config.yaml
routed_scale: 1.41
lr_router: 0.00128
vocab_size: 8192
norm_eps: 1e-05
tie_word_embeddings: true
optimizer: "adamw"
beta2: 0.95
max_grad_norm: 1.0
max_seq_len: 512
max_steps: 3795
Below are experts of layer 5 (counted from 0) of a mixture-of-experts language model. Rows are named router (the router's row for the expert), up (a neuron's input weights, with its number) and show model dimensions 0-127. Each number is 128 + 24 x the weight over its row's rms, rounded and kept within 0 to 255. Numbers have three digits each.
After each expert's rows: a language model's description of what the expert responds to. This comes from a sample of Wikipedia text that the model never trained on.

# expert 28
router:158128079150158096129122114131150101109148114101139104135080122122127119168150118114118140133127137135115166097152133166133112132152106111147159189143099099142146130192105123117111106137111128092096125119154108132160157117180128102115158170138122093206102132158095148112124124152136113144152137158117117133149153089156109113126151104154077137149162108139133149120143151158135121130158
up0:142107068133140130128135107130090150134153148144150098112141148138120127107130147188124115118135104159137116133168119082109112128140115066098117098133102116103118099074162116094181131158177124121141166158108121119125135131113105141151213106165124113139135154154129131145109083097106103129095114134099131141147116123124127164138157146168126155105115142128156098126152114115122124140146
up1:126129142138157125154094106101151120121163134130145101073111135148088105149109179145124131148177137167166137139151135171149088140156116142148134137119133129149138080132135194125128129153164103089102121107173154134142130096112096132103151155142157132174119136130101103153093140163134123086127155120106119113145094120117101113130137150156133080147118114111096140140136155170128147108081
up2:142111107131115162143134163102141085148168100157089090116103161117140111142080107117126118170167151122150156141137122130126125121117154118152146125192136079162156108137104139136127176196123103120119134144138128113140174143159146118175115140168113110156127147119086156110113067154084124142118177132100098128118114123132129125110134097134143132132126126110108109127126139142157112120087
up3:128133082143117176146128168110096116135158135107134150093114112124138160126119093136132143084105156138173149091146138084093137123122149166110144137136095166146149111161106106065119131115121122136168144131095102146138112188173133150145150129155156115119129082172130178127172101112163158137126095119111155141144108127142116117104152119142135100161101118139130127132112109117152092149146
up4:141133122144113130124082114138130144139172107108157100108094098150070157119125094132105151138105136098104135119082094157137127142108168135092097113156142137140110106088136135085180131163137176097143175107131109153148150115125111097144126127180075131137118161130107114106102136138119129137077122143133118124102121111100136159128129088166105090154152131139107161133126100130137143083135
Four-digit years such as 2019, 2022, 1988 in lists, ranges and prose, plus words like years and War.

# expert 9
router:156123079083163146149122129095117149103113120153130156105110142138111162142138127111119129121157128146113109133107114133102123155148106098131163155166087097152175119145110136161161111088183127091161171101143104090141157159177135113116146158159122095133098159139136175152150135116114117124141128133158156079141142113139119139139163122171092136132133119095098135171126132163127119110137
up0:121081109145142132149110138160147151106090137116110147123117124146142146151138155069102171083132151089097157086103145151090139112147152126124148126149149087124183092115085159126129097119150166122145168100126083116138162097131116103102167157110153149122101161177119134125112120114153144133159114127162120130110161129132108077121170125138134120110146114134136118137120148170118100132142
up1:165127104134148099159131166111170128152124128136118131103147124120131103197144135121128135148086150163118098145116094133141117109142103078123119137185124137119156123147135150132166105160184115104128128132160146091134147125115142131130174127131162096136183154135133103105110158102098174095126142112145136125148114136117138088101165151111097120177084167146155169117117108133104132127124
up2:114103109119145134154145107157136119122092150114168087135142171146148160136065130071102127110123112154088143051126101091132144121103108111149141147139105157133142124117160097137162132202105104127119119137143097112112109155092118140147113141116128077129148157094123151137126151143165122090102150124107184108148145122158125089115098122132117116149119135130144127123143126142150118162114
up3:107147139169126128088143092138166076121129111129149100133115125134119156177106143135142135108133119112141123138116185123106130136158185154101128130127188131192118112141155135099132142182114135131138143141134120148156119162173060143143156127150143135111130112153136083122192134160132137099156116150161090118122135106120105094138112120133109127135124096099157104127160131127157116115124
up4:156119107110149144146104138146099176157143115140121148105122141152125127149131148117135140100128144196095148085155119160133130157138106129138144211110162132123122154171127151089149080140132095099117118121118129142132097126108194087122112127109168103119158105129143101154091109165118123081158120140119157146132124108156116145115104149095134134142107145126144137145163129143121090139168
Pipes and dashes opening table rows or list lines, plus common English first names such as John, Robert, William.

# expert 12
router:153141125140130134147143144143078128118127151123135127094108108117114149132082119118114164124167123165118114120172139144113151131183116109145137165150112118141134102143125124106128088143147143113105147122144143135173175114156092089176171152138112060121127161134112136146121126144128114079131138093132140101125093108177126141167166150187133087088120128138152157158120129140142096117151
up0:152133103141111115140144113082144121057141149121156115106105122084114140120149133153083127125104179156127132104141108135120131124118128126128134158122101126133113102112111114110124134104093129156115159106164065140128138135159115120137158139119106110147128148174130191078124131136100155159106109095115121137140120065113152176146128133174114117141109129134082124119192104108141131128088
up1:126127132154138137103129107119095131158106167177145128103158103155139106150127142136092154148118141121110089104125103126100130122132145123113158112181123122118169080116134128107149136135091186107146125119166093132135158086172153119140098123136123103134147139135125121158147163142125120063146147139097138102139130103132118129111169131173128091097131137133074099130091133188164144162122
up2:151141128126141186175122115151097156139135145122168174113099139157121149141118107145143095111133169113165111120128104153102121115127078115162154154150094133184139133160151117125111103095110132111143122088119131106123123125116131130160117095145137097127092123106128135124155079180108124144134083127169137109151121126094125146103183113133114103147153111115098142133112135199128088133116
up3:093114138116128153128156145100089177133111104095146157136127146117169128145137107117147097167148144157152142092146165125127129151101113161107161106136109190154146091139121098113120095085126107114129096097129086124123146159168152132133126156158082106149119092133104151104161140127170126112142159133153157143141141126105152136140147118140148124119116121145090162123158076160126108173093
up4:136115133133152127106113199112106117126142160130128136118165099122108120111134128133120118122093110153177144123163082180139119174173132115134139157096136086152139102118094117151159105156105093134097177114155128149141091169124177110141109146129086143133145113116096133121126189116142088093151119087125129132123135140144132158156143136168093102105120127154129138149111123115144126142086
Opening fragments of longer words and names after the, of, a, such as po in poem, co, Le, inter, pro, Al.

# expert 22
router:153117090084135126139128168140169173089110140121115150126090119173134119155108143123086147131154123153138183103152136127116122189142115158123164164134140091154134141155119169100162115164124151116117139119158102130171157140123117099138124160145136131163101119128101128109104138129134140121129142126170117104129163090146074088130144089175133105152118114108120172133122115157118098150132
up0:127126143104103134101121141142135163132156153157074132134065110142164131103161122078142150118157150127130135132140142101108134170111172130153136107149109110103149106118142155158148163114172137109150145140122144135101164174092095070148126154136131110114077099120146140149131127139121133125103173135132076099125164154123134122107115173178146127104158110139113120166115151122157115117119
up1:132162089122127147171073084099106162110070138154124185057112084158118153116136105135145133103140138099137128131085134131130115163123137141122164127153116143158137133133177142085099138134115104107125170111162146113122118110122185157151114146145116116112121142154145125152135145133103114114156132111190123149143128119181097118144152120151134131151113157109149120162121129130129130119146
up2:106124115114137139126079140136113165128156069124163054127086107131134146139148126090112146080159131098123147148154120144122122107142108111146146131129101099106138110134109122122099134084111143125145123166138135127130147137124139068141135126095101117128070082122111114129160196097147156159127123119121101126117102122116122106156124109124123181115115164183091122114114112144137135130088
up3:115132125123092133102068125105149157112149152112108147119093115140170153100141129144100163144122115129145110109156108144131139158092115135071124145131127107149140143144121159112165141152140087160131128113147145132122141125105137085126123141185113126117107124156074119098104194137123138156170145106165079140159147100110100107114153113156133108100142137106118189121101137096151131109096
up4:165146116125093094148167166138135162097143151112099102142156146142134097085169117171085169115139111139150155161107118125087086134138116136100165182129130105148152161142138131130094150125115115105126125159178118109104121108124125130140088136134124135153113110134124130108139132093073100131117112080154166107079127130132127149155110127128127086144090117095106142128120099151115083143122
Plural endings and subject words, such as they, he, people, members, groups, plus modals will, would, may in prose.

# expert 13
router:145133106144136145114130123125123162145144123154131155140120132173135152145131119123132162157120103105112158087114103155132083143153159102146177148161097097180152141132132115125098122100154102127151175103138137124160163146185148086159147147136108075170116110173102180123139096169152138147124135116132094117131130114136111078138138111150096110146125092116138172116148124116107137115108
up0:131077135141122107118162137129147116121142151132122094137134148148155137128108170171163137153133139149128148067148161107105080110105093146135162134158088136155124082171110081135113099169109172137135112098167138133129149158135121089132144140138135102156146164139119125159125147157112133133114124143092163135075151128112127176086151152144145142122098113145100117120172099148126137109125
up1:146119147116153133127194128137150149148172166145084157132090163112156093065091143083145113127118118148156165105130172126114137108128135135121146099152095090150103102166126115139163158126138109115129145129124085107144129099141117111122155105145129129158087117174104135148147111163168147143143147080164124118106147152119130120179117112147114109127107114159100122110153151124141103129127
up2:166096101135114087119176144112147109095126180127086141132118130117117073188122089096149121145144096102163130133114182148122104113150127144121115189170150114101107140115136146166142109120171128147107121097119152105131155105147132136131151088135091135113128098110087107171122130119130144138149145131104120115146125122120133128121168140119104124129136089120102101125135168175123133075124
up3:113166109116105125105151155092122136130137156106137139148131139150151133153138151129139137122099137150171144138131147150150202127166108124156120152114110082127166149093100122147107131116144151133112124137149101125125124164130134134144149113148127121121128101163103106079188187067127136148078129077134110091118113142134135157189149103147144139114128104124146114094136110131130076155126
up4:138164125138113151173103129160124168109124089100113170124080099080124184137114119096134097174113129127108128156149128156109117141124153098152142174175145148126103109068119163143139135104156109147162174123155143131130132165140101111134152116124128105135106095153130123131173128178126087126150133100156116127129133119159123109145153112146097124140115077102112155137139132133122162128106
Month names and day numbers in dates, colons after Born or Died in infoboxes, and pipe separators between numbers in tables.

# expert 2
router:145118072125170116125126123133125110130136131123113112111102116179089080119136132104122141145121110126139133103134131133143119147120149149128119162160144103137162143160116142104139090148132134087175161113146138143159153140129102099120158130162121111171093140155078153124144151161152144115148159131129137057146171073149082114162159112177093112133088151112131167133116115137125115114107
up0:117147112082071139172119125139098119156113134101114125133128138129128117108115156142116138146114109108127103157096123166088124123087168160107156146124144131154136142123114119132081141130123131114150123128121124157154138117117109127112142148134134116159111093151099153138151142139158134143116128179173088129141117140161160134203087072184109143118108106111139195128158074123119123127119
up1:130130100129127129130137100114168135094136167126104157157143120143121138134128110106111191152145133101130094151165136123157162129111143110137171106113116120155150146107109105155086150095119103084131134143105134110101137120104119141132149091098178102124142141151089162080158106128120130142152159122103133096090169083101148135131119110137126141082151128095146098074155086158114102106110
up2:121120109096112137087101120142154152087154175098105143174127154176123102165143117099099118127096150117139139122141131119109107132135102118133151107167117084177120161116137121132158158094112125151140149117133148154115164151165088121125155131138165123136114145173097155164099106147166144172167143127115136134077136118120085107106108131139122109115138122132116116098091180087142137150131
up3:137149109135068166092113119127144147136076133131115133128106093158102117136158116143088136163098141181106113138115106085113126127117121136124143128157113161127148158110176105158182142091110145075136155091097146146129175115131082104146131145148120124156127166178117147143139153125162148173112154115103151097116151120122097110153150135122120095142137101138131126093146115099133115135113
up4:157111111130172118085094159091108101156104156110131108115131146182139145127132133149149137129115088128106105084134113146166159105164125133120110133117123129146132132145128104093137113120184173131112169095156127118159120121127138134149131132128104108151127172084113124130091144131165074099129093122159142097124097096157138133177138173133105111097134146153111119173091146128112090107124
Frequent whole-word nouns after articles or possessives, often about sports, schools and government, such as team, school, government, water.

# expert 19
router:151114063117141109123122131092147094080124157126124125101117079116110144156136118119117152141130153141105113068158119127130122159144104124124146162166121138139123131129123114133177103077157126097124173123146113166146180118166104117159163145130127102138114169146076169133144112115123136131117154130110143113112136104166106130175144121180098155123117093113123123121155113129130082153105
up0:114123108099091152159164088108139110119103153125084135071118134129127144167121131137137124154156065122188152125154141135139077140149137138148139088123162124128115146139148146062123164109070132171121137096114192141140144114134110140150117123127092123112150124119103126142113130126110111133157121140147115131120100124168095135161169143157121141092112147116137135113115178124127097114105
up1:145125098130110136125102111139134110111169091140130122128088078131106141140123107152098090108080114141098127117113096138174105131136129135103090130128139127134107105154090120090156131125117095089118163121139136117140186116139127094124135172161117115170075119174110167104155142126182106115121165107138132141121100144149128126156145066175119119140147115101105130116133110103151171131117
up2:164110082156149126126140110153157108133142139126108144145124162123137129107179113146114165125152131159128144080131151126150128122139110158089136142188138093128118164125149102139169135143106168111101175140101148149132198126126079116132127164123138091163150113151123171136133149140105129122146155140130141124113160132164087134104152137182120121131157134141103141139187123159146135166118
up3:129114130120118112138158110113103124128122117117135107137130116108144150142175158153092113148121124170121123121154121099172133144139182149113183164143148140147152096089122122128095098094133116101084165131115113150117171148125116117153134164156125137136096098149096162098137135108101119141156170090105143116161140106156133163183122117130160147140106097153150138085108096111086111136081
up4:175133104149115126128147154077104122090138132128173116138120150105136099111154170136108147142125123139143100120146145126131120187117095095115154121159122119091102122089093120126126101141136143122092149108123130151139173126159104120146169103094103118135136168144124167145145133111098105132143146116103138136091134087133168145157129173118154065108135143113150132088124089128154072132086
Geographic name parts and compass words, such as New, York, North, West, County, Park, and endings of place names.

# expert 10
router:174101092127117112162086168129118152084124130137138118142128107114130115119134142134129120112106092103102160125163141121149100147113143124156169156147114094154148134146116163136133148125124147109120155109141105129160120177173105093132137164138116110173114091155090161100129160099125121080158140147153131111154148091120119110139113084180110104126117114084110196138139120145145104121109
up0:194121122137132120143109103131145149147143172129115113068116147140165128156119083114135120082164125135169146151164152128109123124150140099160150158188104136120146113117133152150116140139125102101149147085176110090147100117127154088156148105116108093134145130161100143162159088158113126109151093110142107124156122076126110124119128130130130116143118091122097129105134131158085113098135
up1:111153148166137145094162164137120116092181123110147117144082108141169090121129116094093135147131175110107156101144142105144173141133147159091136121160159138140111119188121151132121094126138121120116111117109148132131085144157112134119143116165111125169101138166095161138134129130136150171139126112131100107157121125128160116118142147203108170115148120154134115168114132133172141105114
up2:122079158147132092126126126115105102119133182140089093121132126146121092179117112171103125124115096125117177104156158197104110116146092126144110156091143097129145117137109129113144086127122130114115134110146157149161120123132138092117153087146129138094157135141108109128096149112156112134123165100110130120145154160093137145096135101144120138124139138070147155109160114087124150103179
up3:130153111092131077159082170112133100163116124133139157149138120172090117113105133147152132145153145174130106144116168142118122115115130120149150162115133107120150123147141121122113132170121117145144133157142093139154151123135095142127152096121190093163127113139114126179083086149125098137188156168129167139119107147121144145177114114137133089119112164126115134119147167161097156123115
up4:143203123124111115135100156090113152090122102148142097105137145158130104175140181101165131135166140088090132136145153148138135131147139110145170142111139109158133153145115162133110122114141113123135112129122096112110135176113142138080114173116133156153096110146151146146111134105155109109112141155177125114126155131119138119160130099156085145130147110162125102096108133126157101082076
Commas and relative or subordinating words opening clauses, such as which, that, who, when, because, plus commas between tennis set scores.

# expert 3
router:163125106127158106110134159120142153099124136128091149142125113162143140154123140105126143116159099130093130082138165126104110196133095101159150183150123091105141125127109129134138115115142126117122169107136088112133175161158143112128149154122097088138106162127106160126155104117148106137121146131159136090120164137177081107145157088188114141118149109106122126142144128165101087133122
up0:147120130142096116131131065126132153084095155117136129145101145167140131143141142144150125068157149113123154149085122150107150123156131154149113167177145102130197145102133115106165101162130127116148150076135152118130140139102152130130117146123109103150131121135112125112105127129134169164177115130151107095102073132108076114081142112132120098132152106137092148155151128145118118113104
up1:147157113156131153102113115124120138157075132150144163135145097105158101157141126145118130100151104155134195109124150158132112117127131158152146172163119087120153169101123111124125116138103154136152174138137134133113161094139129139123102147139123130131162074076115164127130153118124148125140149108142111088102106090165104113136164117167124115162175137105156124087150090138135131163096
up2:169109123134145108102162108082140133111182122086101157124120118110116097135135165120151154099153123129180146103132113099074107110168112147138156157152124154124136144122121127106101090173109122141124132105150108126119117131119122139159151131136164116150155144129148144105120136157121171167131105137134105095090146141170074147088083136120142137122117144164148121142181138135171125112084
up3:134071111102129154170138167162129123144142078133135124161130154117122095118116167090146137145163114140129149108185150122134125141111088083161174131112119120113136165152107122097152113123171145145103127145090099169118123109107136121150151128136122066129123124126171134145144083121171103113132127107148149138144164133153107120122129123145163105124137111123146138121143121181180093160114
up4:135138127113145100133153104113129151149151139115125097144119148112159147167078117142144119158112126095145140090144165151146122184160112111142140127147142153118150142165132162134184100130142165127118177097084189111131137138129127142091137110097160104150151154152150163120174110115113109122119107121127128137174102127135133187128110140141144092122158127083141125165144143123161097119087
Final pieces of personal surnames and foreign names in credits and result lists, such as -ić, -sson, -ez, -mann, -es.

# expert 17
router:175101134099163138129132121114144139133160133133068133094113132101123108143124140100153160143172125128139153129127133114146124138135111113155139123116114105162138160165101124136134092099147103108154155114166108080178143128164115099147141148135084085192088118144108133094132090142144110125149157122140106115137148116167094134156154122143098118129121078126085176141118133155099137123087
up0:139157114151146094140133143188155106104108147113133157074114157125114153158116093094100071122129125148126127119067129195094163107164147130127125148114132093154124133192153101113150103160113126127129129140129116108151097100088094102142131100109133114149106147116127134135116150138121146107144114126098142110109121080136075148157146136120127102133094161135102116112137144164114126105111
up1:091109150158125139163107080081126075119135106116132126100121158133140151108128114165106130142109136064121148093133146161152135163116143100130110141120115144170151120186146113158112121160109125154129101125132155126136140158093092167114090169132136084145133115170108145150131131098105082100144135111148154164173135094128106139156123099134160131140129113116115155131101106157099150123134
up2:169104122090127111118140139181105120140093129130080138109133129174174130149099122098113183065116132099118123116075139150117130137125130097171098153134122110141121149127165170118130115101128117098146162116136131156118135137086140086157121104132153074115098124129131105103142109125127143157125117166098094124082127136141081093159132131105134120140106171138145106142126160142118098148139
up3:121134108142137140090102104109125147096128124113139186143133129119135174115168109143165145098120099091117150138132108112127143169120088149082130165162146123107115127094128117120176113125113117118143158102119129075121115137098097123137102119152099135114115134122103120122098147122123133125148155119084153151162158092177126142148147140145126151076099184134171140096149173129090079133127
up4:107157096147121126144108121108093127147142140154158146148080122134171152108104130116145167150153157073161133097098186131121152201137110133132124104163137129085130106148125175125111168100166082176113129156182128150130114117127115125107155140094134105120123134145122158143132132100094135147112116136125121121116165146130120152149118128145164142115136123124118150158087166105166136114147
Pipe characters ending table rows in succession boxes and results tables, plus common past-tense verbs like held, took, used, served.

# expert 25
router:172123076133150128138110172098140126099101127135089124114108055133136118125156124100107165099165120144082145133141125112115137133159108088129118148166081124160148133151117155112117087147154130139124138130141111138176122184162107104157150148123126091155118104163090140152146121133160138157149129147157137079098143097151112125125140068123131142128122132104140159114129134143119096147117
up0:135156136160139169120116134117114097111153086175123100119123108107149157182138084143097168120121126185168104138089127162122087121130165133152147112130136156147144154130120153118111100116146095137143134120141149149159148162156163138143158133126159111114158101139125117163175080132117115145147076142156110160130085095109095144125121131137157150123118094105133111085107095127123151125131
up1:130113109146084100130103106128143125079115119133136099123132121126097167148144137138098136186097148149116104109149147145098121136170153129129142128145176130130094112154120143127146135117122135143169151135137117135170153141142147169148102198135105108158065123163108135118170127116129085155108122097128118110103105124187132134122104121150102106126127073108133140110168099128117160128079
up2:149060135102096169132130151124122134140122140173153152179134130135108090128117160112097153121129139090133146136155168115112130137127118121138116142164111114148160143140141159110112159102143086143126176114122073151146145145129165127107124173159137082121126084136117165125074159162160174140110131130107104129151122142125145109104089118138152130086147131133116081149106157120131104135144
up3:105098135151118089147120111118170104123072078142095094147118108135097154122119089110104146132147123103145056104136136126131116159149116167146130148099120086166091120134123130135161160130127102137116142144119099136143133141106144136092149127141134110167114129164113136144114103101166096127101142103151122127112133142148124156198098093187130114131160149104149125138097147091142115146153
up4:146100115088149129081120134141100165145146108105153140145052129148138156178143115117155110123106108125111115136157123104153116116120088149150136158108099140149099150114112113113113100068132131117126114163148098135164136183166109099137154131125078143129146135115127159146164128168099156130141111124153172112111149099139126138151125097134109164128138126141094094125163119152116087115090
Numerals and digits in tables and infobox statistics, like scores, counts, areas, measurements and ranks, such as 57, 10, 1–6.

# expert 21
router:171117078120169121120088117133069170089109125132123122116098150158104088174106119121109110114129157125120172114108131164098104146152160094136133096149114133186117129147157170079148122130123126115100151117130143112155145170144111089142140146111136070178126119114086139119143120138150097098136161094156129103128146135141105142131161134163139123138112105142131112139136136120099103114111
up0:121128116143145115127141101154117136090176120178136145158164119112142132127108141178120156194112143153134119109130114149154120113129132134146187124138139144140144080109095117129124142119172105146098126130097163117146179143117131156143161161157146100176128109130096113086144128138153113138160173151099113149123127126150123134153106151172148091110128132108148157124149152170116110132070
up1:156121124158093109120094133144137141154164116131130135089152121148128167144113133099134163134162135114137126119160162156113103121153151089181137127143144068142109103158139148156122149143098110158151146115150101166134147193102138120140140121105122072145125147137106105104170144161144139143129067115164125152132081125138108127178138150127132094108081106127097119093134120124100114126135
up2:124136108147122156151132147138129151122139145141133198116115105122123126115083139101122163138122110137110150114127115109172139177177174099083091118133106079133134109135113134145090170110126108136106183153124136102146150173164125128154126148108092145091099150120105128081092164105107142078126127111132108112122180114138098109123134128158135146121134139119156185139114155118127109123122
up3:118146109087147147097151165125086142114114173107153140122061149123108157130147135114110124130163137145124136134120129168115137134095149142128141114138142131144134143162134140130155132079171129118133117130145123112122111138130091095129184103100120138139110120153136136111192147119082133134095055191165136081109156158128130100135149137078142129147117100135132128138107103118155108107095
up4:178136149127184126147153150148100141093135153120131105096122118090111100150095160103134154127164145107161136126142145147139103126115124162090163120169125125191142137155120146102135175127134156123085092137089095105117071154139097111156144143110100141154111120122114157126138117143139121114095135149141086142130119133135109150151132092186126091133135120138095119130110116119172107108168
Equals signs of section headings after blank lines, opening parentheses, braces, brackets and dollar signs, such as ==Career== and (UTC.

# expert 16
router:134090085101114130152098163114083134131122176153137153137095134115127113153139088149095113108163116171141121101117164152137109119173109082137124142146090086165165129151136142121116136150148173129120129135148115141154174121168131099174161171119151109169083126158094146114129149157137123126140124096117113088138145099163081112134151112136109110113157131116143125137103115130138117100113
up0:142120106184126137105125077130150123102173133144142142142131113150102118135095154130119150157146074160123139095121138122153135129148157129070130116125141121141080135091126117171110149139125153128105113156123120090132152133163133122161121129119096149128126157127123141101149150105126122091148093124127144098141132092114087115148161092125148114172105062143122174095166115188126144096147
up1:132133114102150156132122160128135146127136132119115138142137113167131133102120165140082153157152099132149126122130109108134122130130108128158154128148139105135129094103132169146136130141166081095134126099131148124142094137153128171106141105180125117116151112131067111208126142150157132134101100131101082113104132124131084134152154129183084083095156156099161125124115121106178088122145
up2:134135133138133134134130141143082150134100122147131126129150119188112149174100129109126128110137109136139117121090132172130085152158138137118130140127107083117138108174158148173106097112146104095127150076184129097119113104166138130180133143116108119105101069174106115114164149146133140139160123080151119133162129110087077122107147127178109117111161123136159111135131125116120112124142
up3:135139113129140085091179152123148120120164133112141153136132174121073109178171129153103122109154088166146102118101124144134102115150121134116109155130136099133111118102122094147102103079118158109153114098123098112158156192131148119126147159139151136179105150087103133112155152156156097141132163135117137117138184093152149119154137153140089133138112147109118107144117141135139125131095
up4:124120121077135117131089140123116120133107189148076142109114113149100103137110123140076157122162104112116131133121115162138113125157134091111105124125101129112152152177136169136124141178136153137110125069136118122128113152113088153118162123141151136149120143130119106136128126149169085106141104185142132124098138136132108161117132119133085050092129129110156136167110172157122131102142
Periods closing sentences, plus semicolons and contrast or degree words such as but, however, very, more, less.

# expert 4
router:149109089133171124132101134129124142106153140138103125110083131164107136108135140108137141127118145090135167123154168137147135140148132096139134137142097161169100144118114121115128111110126157092154115100161110114166168184131107078150133157144125056161078129149103106105112163122141107107109112102145143096101149112154106164145177121159180143159107130100142130119140140135122101133151
up0:165154113091139112156144126117150156145110096160142108130120107118109161115155148114124154140193164160121146124120131165090112162131147096158176141142145150124168115153112148104141157133172117110146153131129115106115189124125175115151122127122143108133161107135123142152113127121123143085137124109178155155103148107182127135159092132124105141122146138080083132118189109128108104122124
up1:147133091108130118123112133115150121125133156101142126159128142128132125095132111118163158168110140131153120168117149092170119138068114129128147143153125127117110143105133087171156129108115121181132121081145166147136164118152144165136118130150136065149126124114110137114177137130142075112117124115148134125130110085135110132124135105172127076067150115125155186121160092147123137170144
up2:136093118100147130150131146146097141112099163143114156124103180182122142112153099153131131155099130105135110141114124121155139117102142123169188117140121133125112137113160124135113155086149186109114144103133099147168156140172124123136121151109165113151124148170141181090156149134137161136118115144146121111152160113123125068116098096185133105139119149115093165140099131137128095142143
up3:122114118086059172094148101136115167146161167109122159167113138109133127151146098109110120109129109130120113117129126106169078118139091127109142162106172124104153133092161119139132123114128157132106138151156128154134105121161154151141105137109086177105128117140129145145108114126088167163190113158138121140125137133119097121139156122123081150116129118118121138135145126116180092092172
up4:143119152137155159111111102109127117140172145139090092118105095113186087150096098075140145133136121137109136078158156082148088133160102111148149109146124131080092108127115145144150127154122145109118134102096108103119167143152112130148154143104130143147150162147145134141127128142177170109125161122145130076100102146146113117127139110142130114097159109114119129121115156112163063116107
Paragraph breaks after headings, infobox lines and sentence ends, plus opening quotes, parentheses, slashes and dashes in structured Wikipedia text.

# expert 6
router:187145100103161109156101139136147133123126137137135169133117134120148097150146149117114143108177141151139117114144170103166143146125106101156157174151115096154156110090127133105082098151168144062137158129144145127185132142138120097166166163133137107147097132136111137134145128120114126149162103121117114135143137106179109094154156107148119121106143091128151155105123139127089099163139
up0:121127093138144100081097137130130178099122155165132156122133116110137136137122174116126148138096099090069118115096148126166125130131126104091099181129115086102133116104109115139114114114173123149087134133134136134115107104152102098148094148117113105120143139132115133121133088152112142130123125084122152105121163107191148158152168138136092093107115117117136142112197136173109118137149
up1:126083116119145142109118095143097167113149102123138117153104113137130143139170131105096128118116129167129153132133097123126142113143134135127135172117151125117157096127097138133097125108145149113119132126190124128138151145112125111136143176113112076098111119114120130128110151168110122170143087115131158111149161118208107115169109058158132179131164156132138137131081150120090157104119
up2:118089122151162123126194117126131121167163153102148152145124093171082170133133131143119140133113131153154160105110122133128137103116143144131141134115189064132168118106139092145109110121139181119118113153148131139134128122161095116165118182167147127111102167143148102170160099128104103142119143140157141137134110111103123129161102116155115147088139121138144169152152126122083117115130
up3:151145090154141122072154150132145153124111113138099134143095149154150106102105134113161113132150146151154118126096147135139131164127123119110137165126158160154103099134107125152117129093126124107138106077089070112123133146144107129135135105132120111102117145137117183042127092128124149159178105133105129132123111095139094145084122089156146107098107141148140099112143136097112176137107
up4:161158147152171143157149149180140109143118114093141123149083128139131173159145124131108102078161096111184165138107099135169144113151068137124099132179128123156126167136167119131136106130121117124143145109140134154162129138119122090168113130093107119125111110141110169111171145122153104137153137155124145110142155105151131118128168110123149123135109119165118131144137113191098113126104
Object and possessive pronouns like her and him, s after apostrophes, table hyphens, double spaces, and non-Latin script bytes such as Japanese or Cyrillic.

# expert 31
router:158143053128167079129105124101148090104117145109106127115119125148134119127130155106109171096140114097078139067122142138138133165126119129108119182146106083138147101136140156117151119125144138120133196105154104120144161127168112106119152144141117132155104148126117145100118147141129107149143132133131130092118171111163082117135145081187099140122154132095114133145141138137125103113117
up0:222130144150109138109139098125137103124130094103113173142103153103072122140126143105111125101148125153118175116088091131153142136115134120106105155110132100135143119152124136158137116086118192137102143114161103111138104136141106105140123134114099122140137129099132180171091146102155134107127114155151107090138146103140110108113106080137130176135147151126131129148165156159146142150145
up1:128130118137100112120143143138116142127146131102108142135104137159139153105116137104154129119184138101119091100133123163120161114120106105134112098149108074115115142143121135162121147142132084145092146096130111125093140142137083138132136121130118112164087158187104187081148110133167114156154128136111140129146155121111134128137129075163142115043127144091084130170115161133123105140142
up2:126127131095162106179103154133126121144082081158136138133143114125112115152116130162150138123079107139126112162109068100121149105153127120115123141161120112157135087138086142105164085118118107086095145148113164121156088136119137110104151150128139113154109101114125107096115096127123132125168151084144115178133100124116086126087142060115150127147133127112155110144119105112112165148129
up3:129117143142175133122117145126143139114120092132128152075164151125114136166161132082103210093113129133125132116108137156133136093138142111178126105150113111136115088120164185078127072125113110095140110092150130120140142123155123089119165153157090143143128083153149132143119165133135112101113079090126122117154151098163120131154161143144143144141133143132136119133140096128128103130134
up4:162116136125135114173170155099097088109159151120098114102150133147169151130120157116120111154110113120148123140114192142203109162119118145160157134127115149135116165124137158136136137098094129134125130122114124123126151121133142095179142094081115142086129142105131146105143121116140130122136192115131151102117123071135133124117106147134175115114121123129175123140162071118158162140123
Final pieces of nationality, language and proper-noun words, such as Portugues-e, Argenti-ne, Slav-ic, plus whole adjectives like Russian, German.

# expert 7
router:171102089128172137118120122121145108082095137132110141118088111131120130168155131108097153173129126108144152097145138122145137160148127116151144137147158127112162131170113163112155132139121106098087182095168152116171140102107134105131141109167146066164131110155101118143120116149096156108125141113146109113143145106153107090118144112161105161092112096122164180116131150140108135143114
up0:151130117122122140168117185141114125062106119158146092090148091138141106124126152162113124107095133125132100113123116146112164124148147121085142115147116118166154148129151130110108124061171128120119131110134112142176138125123120145168185116114103134127161123162098131118144113135122142108112121114180130107124074101159119094163115122112081168135123090148142138102111127143136160167149
up1:146096119115158175107085099120145138110151172095131120152098174130153153123139151135134123126098085110127158099175142113110153116130113136126118138153122096150133082131142174075125117104114112121161128151196128149147121158114142122171148118146087102157119110162129140125128144158105106154121153139120128138115106157123134114113090154125194111082140138134141153143084147124136126087114
up2:103135131141101158152093140109144127121136094116130100132146104104117138123101105151137203172184161116136105089171145137119155131168134110114138140131143127146094114114144168120128144137163109099120110130092117139124173082099146092160152125181161095147129118158116130131132118142146118132118152122155103110150113135175099114145132136169160082094146115079130160112089128139138150126122
up3:127143119109119146153127128147152135121120141140109189163115071108118126083127114128142129153178134153135129118124165114181099166129117131128181137116135142132115158111130152143125123124158116093105136092083096106143151132114113135153162116126125120121130158143130115143122161113106159110096103136149120159076106142202109128179142088119134101119091069113135157113122160128129151135090
up4:129096104147094117151113111132127117121136088155167146153134132122127111098123124133118122107112146100142158105144135142144149158135180139113083138143139070108108137163098144098121130124158085126157167118131110132131126147141154151116140184125119135122145103179101101144132119116164133143094182071167094141125129127146129116087140122166102084087157139150184139131117110137114160168120
Label words starting infobox lines or table headers, such as Location, Kingdom, Total, Rank, Home port, followed by a colon.